Below are experts of layer 7 (counted from 0) of a mixture-of-experts language model. Rows are named router (the router's row for the expert), gate (a neuron's input weights, with its number), up (a neuron's input weights, with its number) and show model dimensions 0-191. Each number is 500 + 40 x the weight over its row's rms, rounded and kept within 0 to 999. Numbers have three digits each.
After each expert's rows: "gets" lists some tokens that make up at least twice as much of what it gets as of all text. This comes from a sample of Wikipedia text that the model never trained on. Tokens count by the router's weight.

# expert 2
router:530498463465458500548540453562480409551541519519484431485521506545526525536552571522570456451488500506479543451511568585531523546527501485490479535587527561441457506505545493450429540502549470464553509523518516522478451475488520461446415492441553532548508475575576451497476508483488524525546448530492463438480470530546491494463569509498498525518584490532560490496486510537523545458446412488501541570475564479478480490463506555562491507510518449429463487512425549443507398473505491541499507546559546497412584499478566524478526505513479485499486435510505526478499554502486475458
gate0:570506536439471542523396499575440453495536516521476498546500505546469523563551496511486485575508438519490467524504479470547470537508477520559449406508448433509454520515438558526469487536537486433540466529457499554421449532501499499485466454446539472452542506522462499437455549447515559477551456528492462492459438489516545487464492550508529526499467581522526451446545499506514524507460449498467497538469531514468484528624528472495504487465480527525386457496459524467574487581525475477490520528520512524538552497494453503430574495461528464491429468538531518490536544550520510595
up0:503493470517539538511504603490511461479517532542554482458493464528549532496592516542425577432472492568540598367510504440525530484513541446518448472589471515424452592545503493426480545476459544530461548504486503478558525439446422490458446497505416511460526499503482481550502460522435475510545525483546554545449486492551517513569528547486519476483576476457478471534545498535528486461514498532519520446500511506531518494507456462561497511439564470511469490509484527449462513535495444541498504582526498482530543500544491523472499483475440531548488582509516488565531532545495471477
gate1:506483561549532492549585530517509646465492549469587458479599500503512493539585505523534479489484555635508543502465511505548461518482471521505520511513472548577499519433510511459473534582439508476473526489525490516441459460500457493602477537469556533522511469502488497414473519494509541502487514538543475512466457478451480545507420446451460556477564506526486507543454506505607510515561492464498524510466512511517509573499499513530498510521476515467549520466468426553522482456486458508546510481532460555485502566495512507510567510578529559566505520570520501494498525507476424527
up1:493513551512499503459550403538544571529417531538526549502547487517487491488485558468462455487527563555504507460495505486526504535484485464456577537500433593506479504524516447465584515569500528521497524508524448429446480466449484519561411513503573566555495479475476545436507504498482463514447523505457520523482498506552519520522469498505447459525476569460508543501438433505554492477580435494501538504469476508448530478558567481549459570537506559538519543539474452529507461424464470504520516514555448546458446526545569515476512513630505489530510557493514501473527559506487419538
gate2:491456510532474451530467503481449479516520488513524487568453478472508498554473530441531448472510469526531560529467458526491514508493485467538453537609462513442529506543453566505409578474488475574496511527562517496543528555525489531497486515500519524572572440464582492528502497545504481500492485531478484517507521519540474450451477514517467418469539467498554450494544454511527505446480468450521503547488568513481508528441509462525466507428528450425480518524574436522528474627472533534471508461448449548489545431559507514501494510407528359509517484478520480496513465401495442526
up2:503612516495516513484484398489474387578490507506539428523528504484397486500522535494521523492421502442537578478511480510466469508533508507472510524468423549466473531616489518524472490607450512518553396503466489466526482491462514473435520523471514513511543444534506522511542483516461385501558500528520471499536558507539471487478532516509565483447518490536557434527496442492497616394560509478523428449450515526546483455524458423498500466528498498530471470525472535466500494489502502528465506515494517521505509482546486537510499494471535454456496472436487470453514469543486496565
gate3:581474508479496514515497504503486469432481530472462415500489489521519517471524537569497444517539562514469544475522621573468480453506453543541427497514533440460541497487517503477566456550486521511491497415517471560533479509508501481498495504426473465479492505516435567523489432484464515555471547476528470499509471418482501527552492567536499491540490441424449522496509561519464482550508447598514385506508522450446524556440431535462519541491577567466492466529499500515501512448494487441539515541550549477537483540447476462444488502621520508493506571505507515530425504486477558484
up3:483500528542521541479568489474530402514488545517514512547530550518526442476472426457525453544563426486495469477518485534534481451545495485444500451527453489563518492487454471499557557441581445427512535608512497466510525486567577499536467464507496551501489512441496425463412543468517520482503435588479557521495407490525485471541520449488518470457448529505508504456484419443488492480498499436472526506511543500491481394486458474583534496535507467528533468467574492483463503499472547512503459485489531495471469577520506430499444489488487453425530474517564517548556474489450473565
gets: "a", "i", "o", "er", "ia", "an"

# expert 11
router:525484444473506576555569468495471449491490531475486447527536431482571548456522529514543493447501496491492486415543436536500552544574581512445498473522551488537454619524526465413513506507515484479521492468518549522482458486508547488483449454451513521528566449525498501526427455468563571530544476527529493492481417473554452501476565514433456494473506490486539480443479545524536534456468428470456502529571576519439482529448483536521469450479496448430472448466425559452466479427476481486545466483557527549453517480526560472490539457537518497485499464495524539452485516565495547499
gate0:498448480476527591527487541492512440556456473482573518468521408480503534510516508494449531505542451478566538428531509437489500500548549488478463502577562472468466522463497477495527489496478556436493593517502561473499566552520484503474446504427495524477527510503400476505419472462522501533490425520509510537427500464478441542530499476471490546486463467447504554563460464424559539497525501480497516547529483489545500529468395406523529455498580490480415482526459553433417509489486521538516480500430529566533540489538537575511493568458491486475464480532465526524479473505543534460
up0:484528518491524481578499563552477471487519558567463433515449525503486437491415501472461528505523525496489506494507576546479474481459471516470557508569471472531503478491512425518507521504541553457502504522485503448490477483539542465495489502431502519556486514493553511488523422542521502480491483517525446525664471429533504447526518512472566486500503568476469540543574527469519520484541464487523395531456544507463464419560472515515479535479512497590468428498474427480575503496480437504553494414572453521516502469460484521447522430514491523578522506416502500474493435426466472532
gate1:518432543493496485559487495610513463480533557481479525439517466489485465501458533504549480398477567536472521474554543486481501468562480486520489492536505494568546520496499468484492525551543511469524511413450538580493479475516436535544467523467483450517471508482561525452493510519500487449543519457470371476463491492492523451496504483433438563463483550518532435459491506429503485505495507451499485473503483455501535538497513473513527479472448470537545525413458473532593476472493505463505511515421594438405486436520465602544443459499454548513566499556517467516557535484541551455
up1:534544468497558567501455524576515537565540563484519518470476391410538509532539428496471479566497506512519487492433469515534554495520517597485521444560529436519489479453488494510475598520505498511480546533465419519467522510505469506451472497587463483493481519503501520475554474506446543442534409500510524616535497533530520500513512500480500536459513461452567483490453530423513622476516547479480471473512499443550470500501458549506529431500489520535547486475464550464444483461503521527471494537480404530470497513481402510519579468494447515534525507524519527536504566491450456518
gate2:465496554485487545441487531501539526526443407515540537493507534509539419508567521469476529463542472486498545529482550574602567548494547490436503527571538468504473513530443496550521449452486423439485543457547480503536458492527507495480515517513520483495481485433516505559517403476454506549544495583474487550398507511501468537560493485508543458527504582520468490496535511524546485479468457495581442495535555460427427492532511488524522528457510492505483511505458582450554529536559441471495511480469543551454524517531500441528563516536495481521601432488527432460509560523452536494
up2:451427562476517587534493511497471491492562506553586474511537455478533550451450516471576533484506516466536482415417459529486469501550533535488475536534626535515417515494501557569450490484441511501491480498573499502499461504519460497564501447448489550446452467505461506510485525480548483507474523489506474526463421455424445509465490552453486441442476457554528485452536445497531490537538491512438426566531431444529483504497506500522461447485485531503576481496511517464567501456619540461457508479511516486478546534500520528516486506518584501519503467553461428461491525489511566533
gate3:554483550416510548519504544480512519536495471532499403472474526532476580518448463484505500489470477524452543509478481462551484526461530559510436537501548587458516497568505440535506529576539481547505475495468555524521493523446519504512498451586539490450491473563558478513499469561506486466567493493546527536404507513471463503484495433514510499507491546519465437473443458520502545490487573515372543503498462547459511540445442589480496547595527557405505476553551428562489528460503504540516532511530530534496497494494501448503439560473496522499507484555490571464466489557482578484
up3:540440461531496425486532529511493470487487546392510400469563463511491527512472510424535514505536506592518483466454517490482484502470514450548489507581506519456435509495434463539514507575470480517537501568495541462481585541551419505485513478525531589473505480521428471507459417521382461523541510536493494545454434494537553518513482538469485576543464425503553489534460480483492516555414495524522488519472478498511480483491547474505518469523464500564562524527490422536526534480521467513441484514490550432426514517518551541479488475558549459535507478500475475504545457600474456520
gets: " ", "1", "c", "ra", " l", "p"

# expert 6
router:511463513550545471496517477509436491561509505442515466528531442508501583451550546538552473496527463510486537477499489529575474526410511506520477536533512470482469499541488482415422467531572466470563506468569537508452418493492558480499512459423558594520529495557530461435498475501558511498520520488464524470424484504526484486430520499508493567494521447482569459409452492526496538513425490436449588559460549486484504570438517530559513456462494492472477466498482547486512469460542553522509501580520516547470550504418533528452514479511470457533473463531506552450469482529499407445
gate0:476486437583529444556450467544522519521569424483499489563525466466519508454495563510522495557461463514485464551492506480502469425470463542529447498513545455529463538531488478501515480598482476562491454458485467509481542446486572548480544532401494460486514512612481565474541465554476442508442600493462513458503480519469487478500489512565493516495502507511485508570486588490534484486484475502455354540504441483475527577479481510451412481462491493493596547474519522487572494504523475489526508490446556538480493594481527478500564532521528466520500533511536506472503538488541465547
up0:462495486529487513569504514468501511487519490529532448546471525508547530499454544544535548473505545502515553543464479455589508500401487549508491505546464468506505486516555564538389546527532454470569556419448474534496491457525541497508511505448453553546496494510490514479479562485467460484466504514534507455416518524426401484435482404544601571491534530526523450508466508478579543434492510473515437476482502499445489481493536379470449446407536507487517531501488468479576493534534548518527452518492535530488477382502501534519483530463467513536494455506491527547540491491462522506
gate1:482544516520516496537543493460496468440507503573449462542499528569548531569491471458531530517520518587464592516488484489477524423496515485538551446515466523498425481586480481444517514539501524443475535546447510511518519526498456445532481573463520484533512461432561461419444470499481530495433524506565439510520471495515485535534478530570506538570404471480553464503526499509537493502403477509507523507532471505520515492514439574524506454570533442484476496385470492491484518440536494511476528589520513531438506456489496437503484427489502425520557557545526512584517544462500542442
up1:543455550535528506517565477532565581510504467515513548572474539470475547519538548503465577443501547549490590469499503549445480525463506605462473432443441484478472472451449518494547501461510456488537461472501501575521489509438561537509532597434501503544586525495498518479511476474452455525504540516526523518440464503583460483545452543576563536472469464537421446473512517457530466545490475454545528508515525475459543493515410508580499567497468530476478412526517476493490427500476491530449549548495508511516530500508489492523414435541482481503542524505477551527480509529540555458
gate2:470527496519447544462509465527518468526505534532510505445434523517472449547536465540506521485494440549486482431523514515486504627460475525501433539504607508458523452507481495461509503543533452529560470475605516585458516532408544545471471543502545515520472491515533507420480532486538472505513457553550527558542491521496421568526516585536465465537541483551472487521452513495493493521492498518488504438532486485557544512439393569492489444431551471464480507524465538466547510430525494525457488592564551417493507534480523511501429484566477482509499493462501537522477577535476535524
up2:511446448475539485514493502524445445521498540539562515533501484472517502479472444519527453553503514452498484542454535512536575463534527474532508487491425518534522555543546513528564541469449526475473512549453548392456506510596512503514509487547512516546571503564455443549506443538478476517501498500514449489560495582563544467528486507462478523454506505522592525527427435448485530493464513431486475460524454532478481521522493473605469516522502527496443500488485435512505525527459504489536524434472492524477515448480451396486590523456431549449578438458513479534525549378494489481
gate3:465450481494505521515507537510500528497555556498476541484479499446495486553491457574452476464478447496477529523447492561498506519439530508558481508522488508458497564455559493484516488522477570527538400531517513464428495513494410535473492363525532467493520470543513465478465512483466505500563481474565502517485504561603471521456508431493475469499532561541480581500505542512546489585437458469471521512515451611518512516485494551506483480557413492490443527577487519516486482585471515539545528435477522485562561480439478514450568507490484521509427487540463525406473534516541571533
up3:517515548542462516513499515523550603519506446542516450485496503486510540495521476525437491572535510408469533501530559519564459515495562554432566489468571494531506446498449454473483478562465525524538490459548569475526557574444502425417575514503466454586520472511511549455480461447448516507526512429488485475547517470483548565502542500511490509462516532561535470413505427481508463541464472489516443403467563511524492483451483490499498497547535488526517549512521507488548486445538492517487466585539426523555475530589587455445436519523497475517448512515455508515478533523473516488
gets: " of", " the", " in", " to", "0", " |"

# expert 5
router:541446451440456531540492434534484488552548494454548470513498523459493534391523522572563502442508541512494492450580494532521492474467511502459455511536528554490432495560514432478517519531539516496558524494512532513460480476401531472447456476454562494526536507526548500527477457504514503499504557552488438458508511450528438490440555485457476526494546441486527435453471558489507577511439469458418468499475527490527514523411485492557531481428593456497512448490431507463522454443509494532496450537516483480524516469484519510490554419497460418526459421484450519461426539577482498463
gate0:494446450543500516502471525490504447554534533483655514511510461480471504486419471515523482500515458477411477493494519545435495510537482493479435585461498507451468513490591437585548540586490491446490427454507490509448512528485599452470498588501510523483439503509525547521368499474425510575587562480482514484567487515488515469478444493523496481478479438466518470508466462523491476405525495524396508465561518499498527568507480479532518477478562514448521420485513480523515457519502486549512496493545493480517471544459490452514462494515459512481522485487527533565460529502488527491
up0:470537522475488537471606516487449478453545451523439404459481557466478454538524531447490480479519545510523534521522497558543502529523477523542497508540484491489512530503485600507470578488511509420550460490487528434551539482519468435484471538423513468479512510447451535477477453481534556455401487517501495517548466474507522510500523576486561474497420501499524541545452616368469417525481490496507511520565479493552500435442459527484477454539509495501468482493537458530489488409578470471536469523455461475478531468437453493462447498526500546462429522524509473550469509451463506469
gate1:479531453499498484583518473506486445579495494512551477479495502448444525485525556536438524497525465502467583479534519529497480479528505493459538544580554525447480487513532436503524532491465455490540412476548457502561499437591458460413491528541458480506438493546469570543483450467561489469527504571497509405489472460543512470423470575451465463484439528452457465508482448532456482485469501497537541550528492544515524495539529505537513524421489518514571575547520547504538417444512505613545478553525467523506481514518434476519445520517490433523485501468476527557442487426520470492
up1:566506557489480476543515404488461504513546514467383500494498517465491600464505518512501531464421507515516498476487476532501522500512517569474501522455561488565482534477546538474512526461534460510496399467550533511571550546504502503573467482490580564421526514494458390515513468509518514503496515489482476523541482473511480489527528439464573522451444465494526557539494500494497539408509507454466471505504517485474504470511465477527436497524539602513504449473554401481503459507529478396432498481454523469456532467512506524385570512485574574466500480500506552522534532479456468479
gate2:566579545441484562484510460501517472488541515417509448502475524484517587531537480538514543468512531495470501486569484440501491512509538548507493452424503448529493578483542473540564506540456494531506557458457539508519488568440512473458512525456562493462519536501582470574409565505516521510547455515495484487637441495485511535525542496540511508454568400495522561467436458508512443492468494505439509482475580491465491552474493579463459438441545476484537556398500478527489492449492470514555506535522516554430547572495500475544470486508451446490479497466487489510515469521495509495
up2:518497564556487549434472512523480522498501526486527441493510513471508489530546511509502574448509568560520515466547444412516501525443569585541477487486497438498535561490545468488504460487471534478532506463505504501458520515484446447510497504459497522461484472555544438490529506492543521520553495447515470494548551524453492452438470503514481549464496473428500402442441499527482534434523458516526505481464462437523484483556446499468440420394510494535522573391451492463502457429471501519550472474446633507425460527543491450581477479454517479537486506501522451543490526487551474450
gate3:489510539500502562481506440443478517521555473487492470444470431473491523448508529548501545528454559506505550423571464521430470495481512559456467575523504530472403489602560421494465563555469512491471537498454526561460496504529528450440529554431491502477433484550496495505505473506523520473531485464467471475512529478480503496528494497532504436475495493512484504557477517621493468478529452511514501477511597449527508554485496436629505414438525521509501452448517491497447481530515526558508494532505540550512475513491534433494464480558603486517492512535474493521434464482498384533
up3:474501562524508507512499449573445514498523469529420474504526466491506456422496530487466454505513439521573516524525420506535456494489455566478515509507633508520428476489441505513424431519468488512528400484466468465471572456455555539517409478460518487522448528484529532365458471490458519446463490514452498496507502449557465543475467498512491509440505489564522525481509532516523575521556539496559509527527570491520531438521522455595506469537448510524489478536480468542446509499509539543513476513464477532555481494509455571427531478497536478458431452538513454524540463480526532436
gets: " ", " and", "ed", "1", "s", "3"

# expert 7
router:515472462456476515574576393503440458467518544472445433488554481500469539453552553514545499425564516509421594460543486568481477495450468534507481532505496491453444521519497479460440473518542489459557570445548573478433511469494536441483468469461521503508496491528564461529474457463533487552515495553481416455544498512539439498439511550454515476543530445515592507457522524492578553498468476485498497551577540481515514534492475518525519512444464479462540485472436532446516477439474495514526460538558499532457549527465517541507525464471495468447451477508471556445506582520481438452
gate0:488474452503514426510420486521433467501500539528478529536543525559499545521508528547431488449480481554506531482545553512535490431459488517542487532564521418522511452488505480479517560506539515397420469407485523502488527451482407515498480503518472500495502447552435413556492547533457499486553468425488508391504499491484537499516476537525501493520540518534497501503507517516511451447531470469469548543553461546479510556551538488465519485496515438490462519470505534523485457445486512525487514497464508571333526451516575434496560487475450500556555514450442489541462533480550534448
up0:574481484498533514565472481539470524473640482507477513545491481515508546493534526501474534468504513450487520406543502539453496506531501454443514527532662499474447509509497444490505464485501533525497461468529549553459550493557409501597439575487565518530464511445469454402516447472463528543501529453503459495595484453540572611474475528461458464478535514478495460514459492532568504492524464486554546544518478478504495433509487472491488470474506458512473511527450459483530502486524528480491454494524459555436502450479522507448486453514467498478550487468494583563495553472495463496
gate1:511506510528522483519581493487466504500465497483470517526502468490540450506438484459535505474530527531523505451540501478548501482501474535507577446428476462468474530525508425470469556426467443508471526505529532549419597497548491449488381379470544499566457451475532489525409555550456485498530498543454489464538438493508447530475559481510547458524493492487523474479593471536459477515491481483462513546529550417485542517498482562504555473404462450485534494584488461488485468535497548483511474541480531510549498534505538468483463510476563498539517545453590587542483534458503583490
up1:534518460497509494467508565517555517465432477534507483492498508557456423546512478558422535502504502475512451515577531506482516527437485489507433529503485445529539457530427494516492460518551503418534521423482436476480491464499512513451532624490481536508509516549499492505555444455450565520518493492483588522525572463496524557579472517507496559445608564523494570493515532482526505497486533521520506457488452510518499445510499551498492535522538506498489498450518550591486477476526383540486554524521445471392495464499519523491461489644488476487443536476451493504551488495511473544
gate2:478594528525514517554542479512554477482581495419515536577494518424492508511498461519520471467535444518439509482561467562505542499433554489470510468596525516583503554470530445473495501545512525536530517505488504560456493417491534535522527509476494545500486508493515562490487437439478508596466538569360478522472482494520485484576484477552499475534467494506523455534471523558536535555480455557563538522530538451528497505510443531527471509479451455505466497515482453402518509485536441514502482483478506564459481507473491556473435447591569433475513476553529506482473511528518413478
up2:539422509530522454505412545495475471484455503476469444514490496512479556485477508459510445495517526520512433495443483527482377387478470508505463500545601467490528398493493529571441543436508478473485509549415506469487523563542460487481469509554515501500532528600527406481515516571514561426440493424523510491472481467526481508468475543461470510468502471524465483556433460482509494478465514465472525541492465493499508505488453456429501504515546561479564469473589471491498498516513489497558443496554479476501473443501531443483554539411469505520534481467465499508504388514452533525
gate3:508501468516477513465571556525447542517545483456535399546450528497495543425499533585519467477474586537466507579497520487514397524422489545519523443485553521565513532512512473436471521560534563483467562421519516507432489478547434522444547526467507502497501507522528468477509536493458523531494453487437498482512501483526520541527475432493452567495524476465511577485470525555548484495585501460452524436502516488520493569519435442506461469522509582428454525488525478554444470445603509503462454500475495515518557524487459523469604411509528497497535482474524516471493469476485533468
up3:431459513512490513435535513476534516555549495512498469472475486500518499457538536506488495462518513518595499568487497602520545511541504464459565508497508551509544448626544519458478484547492522448518547562460510498512449533514574482501444546517561603561488492556459552515500487465441559510462443492539520514518524446463544433530480489508505523475565564533489536511498562527488443453583522490484461439515551533469531533512390478475541463442499508465371515528462493519467423486488585530515511482506429448570491517502497450482543490506480546474500500458557522493501537505498539530
gets: "\n", "0", " |", "4", "5", "7"

# expert 9
router:502452435550464537537514495530556410488495567438479496516471497511559489448543502512514452506577430460446466492513507557493558449476523509452554532525508551509514549528549486504476506493596446445563530518531489521488514452549569441492479513499521498567528428506525475471482482477548490518542478561460455440461457440480461453510548539433516577489525492523531501435472511525496487519428430501503528519578560441465526471474468529572573449485518458469492437501466573468543470480562520472539454498460531548504525541483575532465523398525498439477463495513510457484516507543469467409
gate0:558547533541498496528512471462494437462492491485531418548467468515509447434448534506421470522552492450481515506520519580500501526551471423490497457570515500547485536513559554467516490535562550467457446496535487471520494550486459453469483426532505539496474452551550520518492583541549462545531498466467433436528510445460481449430501461499480497475526519422558456525503451458531487528503474541434556449543456494395481508500541497531546500572573503496553548515427558519484482546547490539618485570542489543547470524523533551471495433523565483508505526541550528469495509469477466500
up0:534475470467462512531466463466460509480395517512482562427520477465468546563542560451535498522516573540559447502458484483511508501534519496556533529440483504452558439519494525523480497514516521565494462515468514475561513526454552515449445489523527529518514553508461492479495456440516556531473436420497489619533487546510522493553496605525517491503549485497451584441543531514507517496458482463483424523492523503509575538430414504455451532443560452489516458471520491504595514523533524492477502467401455527467508604471528421534503520457459463511542534481533541536479517520545505453
gate1:571509496459446532474507502491498448586487529485487445467459489518525494494460546524496461481516466443399501520446551501481483525423536544480512578482508530428521423456494529521485480478554451557496502506433498455527507469490504422464507575500560565516513475512495544558535497523534448386528476457421542527543528454486482518485510478436527524435606510482481497534545539463484511463521509366421472453505536543472475459413552508515523476518518459518491423537490515518506550514489550500513527519484448531454514477497440507475427487531542504511528563457450528522555513565463438496
up1:565481462496521450516505496545562463524567481498528464569494460498451484446546474453478538493526485442446581458505470483469440432433444482472612473464470517414521505516526545512521474479476461523464544504486484526491521492473502484462486503534505483466513530460558450468514521517544499535499518471522434495432499530565509459488533480520486495492497485433495480514518459468499504512446507454555436473519496547503474491501556474532454519512551470466548583584523412480461489435506461545570483504563485495529494368404516557512461563442447578516546590482515544565531515463526450449
gate2:518482472512449468440496541490504500549455513434527377525459558495538470525517459465563490541511427467496570479529502454445481546523504471510559536480455523483458517557516462461517487535466496492523489518464480426476519492527469558487508587552549462530499404542538479489492509462442521431474510504443512438522529483514431469576471545494451489451474433515548418514446446488483516505463471418433481469484495474495473545527556562394554469551542482535574416478505529471505473489538514509525472560527485476448514526517487539414525450557473435542549533510569501526489542525522475481
up2:531531415499542446496553447473503546457527470478480560535477437432522558505471514556528511492517509545462471478553491435544495496486514582518526490539519535493524468514501538539506572482510463481401540499421556583460551515480498496519535412529483469544556555444404544477471508588504496480480496478518588495477531565488558524515510487473588568483498490493475462518472520498517464459505530599554558514432431469504544505517455594531460491458545488484431527482478491563504464462484459530509483520464491546551515458527480512566497599495503535521436456526529532540504543456509470503
gate3:505484450428554449530488497525524499503568524421486559478495502486461479463549451544428479557512535404542501492431582569479559513517531466483505453547473459446498591528486484497506538541510525449558510475509496463542471537526453461537518449438457477500493476545487497454496426519492460556502511518530384492535494473474455487502438508554499534497512555491511506450450469545488541527464504479542566613515543469414466491500530542518514505567471450507478473473444498516442509541463455501482488463470516493488483428428472513447409496526409543463545464477546424487482516510569507532
up3:502434526466435511542482510566467508514520448530520479542495485496544519463485466542462510498461514522421508511556488540501488449536532513433495502514568542503519450504440495526501490489437477501482493531571551535469584453465434437444470438435520433485502505517457499489575464442499442396533509447497467547569451541528541580533545501462459559492523481503457464522467502459470552471479467523504422490484551528549536507598462490480509471475514444521564496493456527463478567523551508469450446484513523498493441548545419464452515489408512509494529375523416501502528494509505541474
gets: " |\n", " M", " S", " H", " D", " B"

# expert 10
router:501431436507517528563571447555447452522515496462577475467570486485495501500517494487547483405558472501473565454536529584526539529520480511479499546513511487463444491546534473497439535486564479434585530468469533465465500471463580453454437473488485566475551478485499429442485445492516513537590453540455485520475452487488492516485491523463513536427541493474549501497500528497480522443465517475429547511572555496463471536436452514535537449505536444420456424455466586450482508428556542492544447541568489533510517524474518460450552476493486490475484461528512550431470496511474488480
gate0:447470521512529521528548533523492537527543499424570507491523511423553473486524572497483502437549495554478631505514443495534565528498504502478515584513552582475460524555526435487491545438502522553445497498508473543509472494404513489454457476461522489487531505513488481505456531420472547541449506493506476511470461511495502561528511533409415501533507457488534562490525552453466465492517444422509544504483509555492480534548440486509488454467416460528501446499466489441525523522543449549482512487506502524466491445493550516423589478500518506466476496589550540476570504573405535511
up0:437533520491476549503524521519497464490499503501477443501506481514524582498554543475470441534504481467564404519531465508501494469572497517495514450486567445499471503496492494494473455542522552486557463556496490474584478505552497512482523407479524516441508496520532474505497526519527438493437447458490474486512489487512443464412508436462470472473499613540421546484493448551504587449519518489529485501513610498488523519480539512551560488454411584536440553534506511548434440533499607470518494490535444488519465491563468545514452476512553565497450436430476494485458442502480461440
gate1:493502478497483491587496512456488510540549532410531516527443509422518542499483491547497579463534504514521523512520541521468469439577510499443528536516411449464539580539505568498502552514458515470523510477456451510557538553493543474540448487457474527509512396485530446457440425473475404494550465519511475511507497489429483523473461595515517600480527470507545517505537515512480481473547493500462513479471434500534572593572458457524466450440496403481406505491454487528475489474576502520521523465476457500466503522422502523476556445487509486512511506496542480501446596503507507506
up1:496437554468471508426469505522473461537587472500563530471462466522556463530467468473525497452488579495497509477539488494551465533488517474484495431478447562504471518485486477499507495485565494419472543513527606500516425549479483485507499481525522515531433530492489529524470516581553535511383517514512527510501516490558528534498500510505458474426551503526487525480462426459442477504481497500572502559564479492484453418543510414504505447607545463535547507511542516493531564416468496462468559487505554503504469530600523540556458510499490534446520409492510445431556443451496477460
gate2:467512573546489508444426547514474487473499529472506485559570505549460498536451467520492457555538498470526465511495545481521473381446466536534483537522536510462502496533485543493516571538515386431430515515484486494534472493498495469493424441484480573472486439530484514537429507520509501500514506414516448470522517464456455478509516512500519479515498463504479441530386482465525530478538523527433455494521487500495533573483420509516565532513545539509481482559573515443510524583464520503471461494562576485528512472506508460444489470403465401574527509485490599501564443494500542510
up2:510568528575481504434442516517534485414466537599496498557519517579489542506480466508476508580504482523526456508516548512518486477508466505458421533553512490490475463472527590500542540526504450541518527543446487471507453494487485494508476464506465551487499506476465432474485571547505532515482525465577406468542509506505464564539550455600539445500585506470542471579419462485510510471500500485474531425496499554497511476444478503531529464564578483546406508470499564490502520544492551505478516470486510471487470485497526493411428513488453426517541462426455555470568479445558505493
gate3:443511520549520483550522504473547515462512551566549524468497535460594539497455519563454435557468428520524568522436562521483477491400508549495544513514528499495533512462512523516519522502478506538547502509498489485383515471517430477569436514491492572514538522484480512446466498447494449503489483574514534486465501504506401524496473457517582481464542504545462530469424485419571588506485487459557471490548514442454508489529541451489520507564491490517453545487434568418512460544491503529544487542471459515487527505509551498439566468544392536525441479511503474510497508461431517483
up3:527473516496473578526498491456541558489466539509498535467503537573555464498493477522458474496533503457512535503524524545494446439426556512485482449409494403553480498485539529483535539463513385474501495487555508469519542482451513507512484502508521518518483454460496416466520541444464526530526471510528524490463483556477483436515533461514438528532528470525522525442502514372547536497502516561473499479512523553482494528515475495491521585461519442546430475515504468517565503582477413493558532499490520395405510594433510492572510472506490464502432484511485461484521463498418592467
gets: ".", ",", " the", " |", "|", " a"

# expert 8
router:509460497555530540478530491512447441519546506505517450452521476473459545458535544551518419453503468427453480447506520517497541485476559496433464520555599556476437503497495351481487526513495541492513501481554619481454466503427531475486544513436522481483578494559570493475439479556502577497556488537474519491514424481479499447451507531461516504462543484522555457474430549497498544464495451512534535489531533478520533518477486530508562413472524463453469429522464505537522479455577543489498462513543458575482510514500568515503502452490450510514499497553478506475461509589487447456
gate0:477531534545463523474480560464525539476567543470586483493514498489523451493523497530581537585528533517432588462476528479458502452478574484502440458554577474437529501460436501527460528474447485459539503507455549442377522440544524497477426472458462503534485447545517533508515518522467533538557526487546565479491508495511546597509480515516524519436563494484512444420478512477526570526456503535505494506505441521515551524550488512510488366515503505547575503464509549471505524447564496451498478556451495468482440476511565419489537479502463515479459498517494523423516503498550504502
up0:420477519534483495485560491538502562467507524489597541537505480483457566493494458535567426534465587493457553498504559494469520455454501572497485524479524521489521404542437470560454584581467471486542529568500493474533474521597572616460518606524502546528513555556501499544528469521454550467503501533495512541470477459542468530495473479478557498485483492497504517444417462509418488511534484506462412455471433545482525506551530480508492512551494514446517471528521510509537519475595496541483448524477454531531457490490490478479511474491442508473565505471482503534427467540554500528
gate1:479506480496443518463466434510506463555484514528530460492546476539478527495424560515465519461460487509422521536480488523496507485570581465490506483495452494506461476465549442499504525561489519561530494579504547454441506470420485505571469467494527487460504387510586510542522428576505526504513481427492470491589526398503462572508499449511532489510491458510466511528492429539538519495473459511460509548490504561520456480600475456491499443425488446435513466500435512443441390503521438445459487522505493480472614469493496518472446484542477531504527462468479523471506516503553513454
up1:536479510519444531495497497530539493495485500491483487462478539503482457463417578499499492476465466567524527349494431458476547435479566497497460484497461473458499549442489489531511501512554503503441484539467581436489517490495513505541502479504481556450475470525545522605501538504503517471482385454469459490468459526484443561470406460398501449433431534499493490507528487599600500463534457467424499563502488478454535520464562496537514466525493475493430509521515520479517434526483480502460516511509493525479573448471596490491459491564556479517500435510505520538455501515484521539
gate2:495476496459486547456530494444480452407534460468531444490603512460584485506513535555525421538474496437466491467585575462513477513478543467485531482548507510486498472506507469494470504492492488492570470534528474545476476521479507487590522518480469506495523526541490472456461413540628464478520541571495524493545514520452509526420571536476590476548495565470455510465515496495480450531504500514469557516500548520489436509419465527437495563386505512465556499508505547567499481468436459437461489529594512530521535542450486519505482508535459519504493459476414538517495537492443529474
up2:456493538538533487448508532464450555429525563440485482548503504491440518496508556541472476489470562574510481541496511529502544555584517480426579560488504506517433494475522521497507479498500485527495478475515550512426601542503497544512427438488504506563522501518521495497507510504558438518466495474510444512491471480504483540524424517469517419554562454464455430580559435540546526547500431517545488516466516556567491480472538475485413483529441404518437471429517544492501516482501476502428487467475461424464530523503441518500473498491469515532530475497430506470579600476445465477
gate3:460543502499514576470512536472511555522492476416473428464505520515563535510517504593474477564591498455474466536585490532451477478482497453447539574475522512496516520452512482531483468560522455513490533519510522543489520551539506511517591465480485481524510541526565518533485598488471484506458528466552506444454446434493537516450505502542588608453526500525556481509485546543492470553535461451445562465612553473475499595467473573495529517535514454542512443538522482476495516559461528459499601527511484523563513488496511505477568489495573467465461470546483464493491478521457462498
up3:508501484468462488511490519507535484471486467469515493529514483366483469541560545498539526510513516537538528427443558494474463484473466472457508521573568493505498569484460443513503537520387552498453526441481537541485474536484433515590519452465536544498485495437483488459547465527539605548603446511513505527533589488522554542481501465530489496495523513502465518498387480486510500496510471455478510497428520565478534491582581534534575540463535517506536493517484473543550486521504508517447542442505454488524548606561502501497486531549531525491535537527416543560504440481467486482
gets: ".\n\n", " was", " is", "\n\n", "-", "=="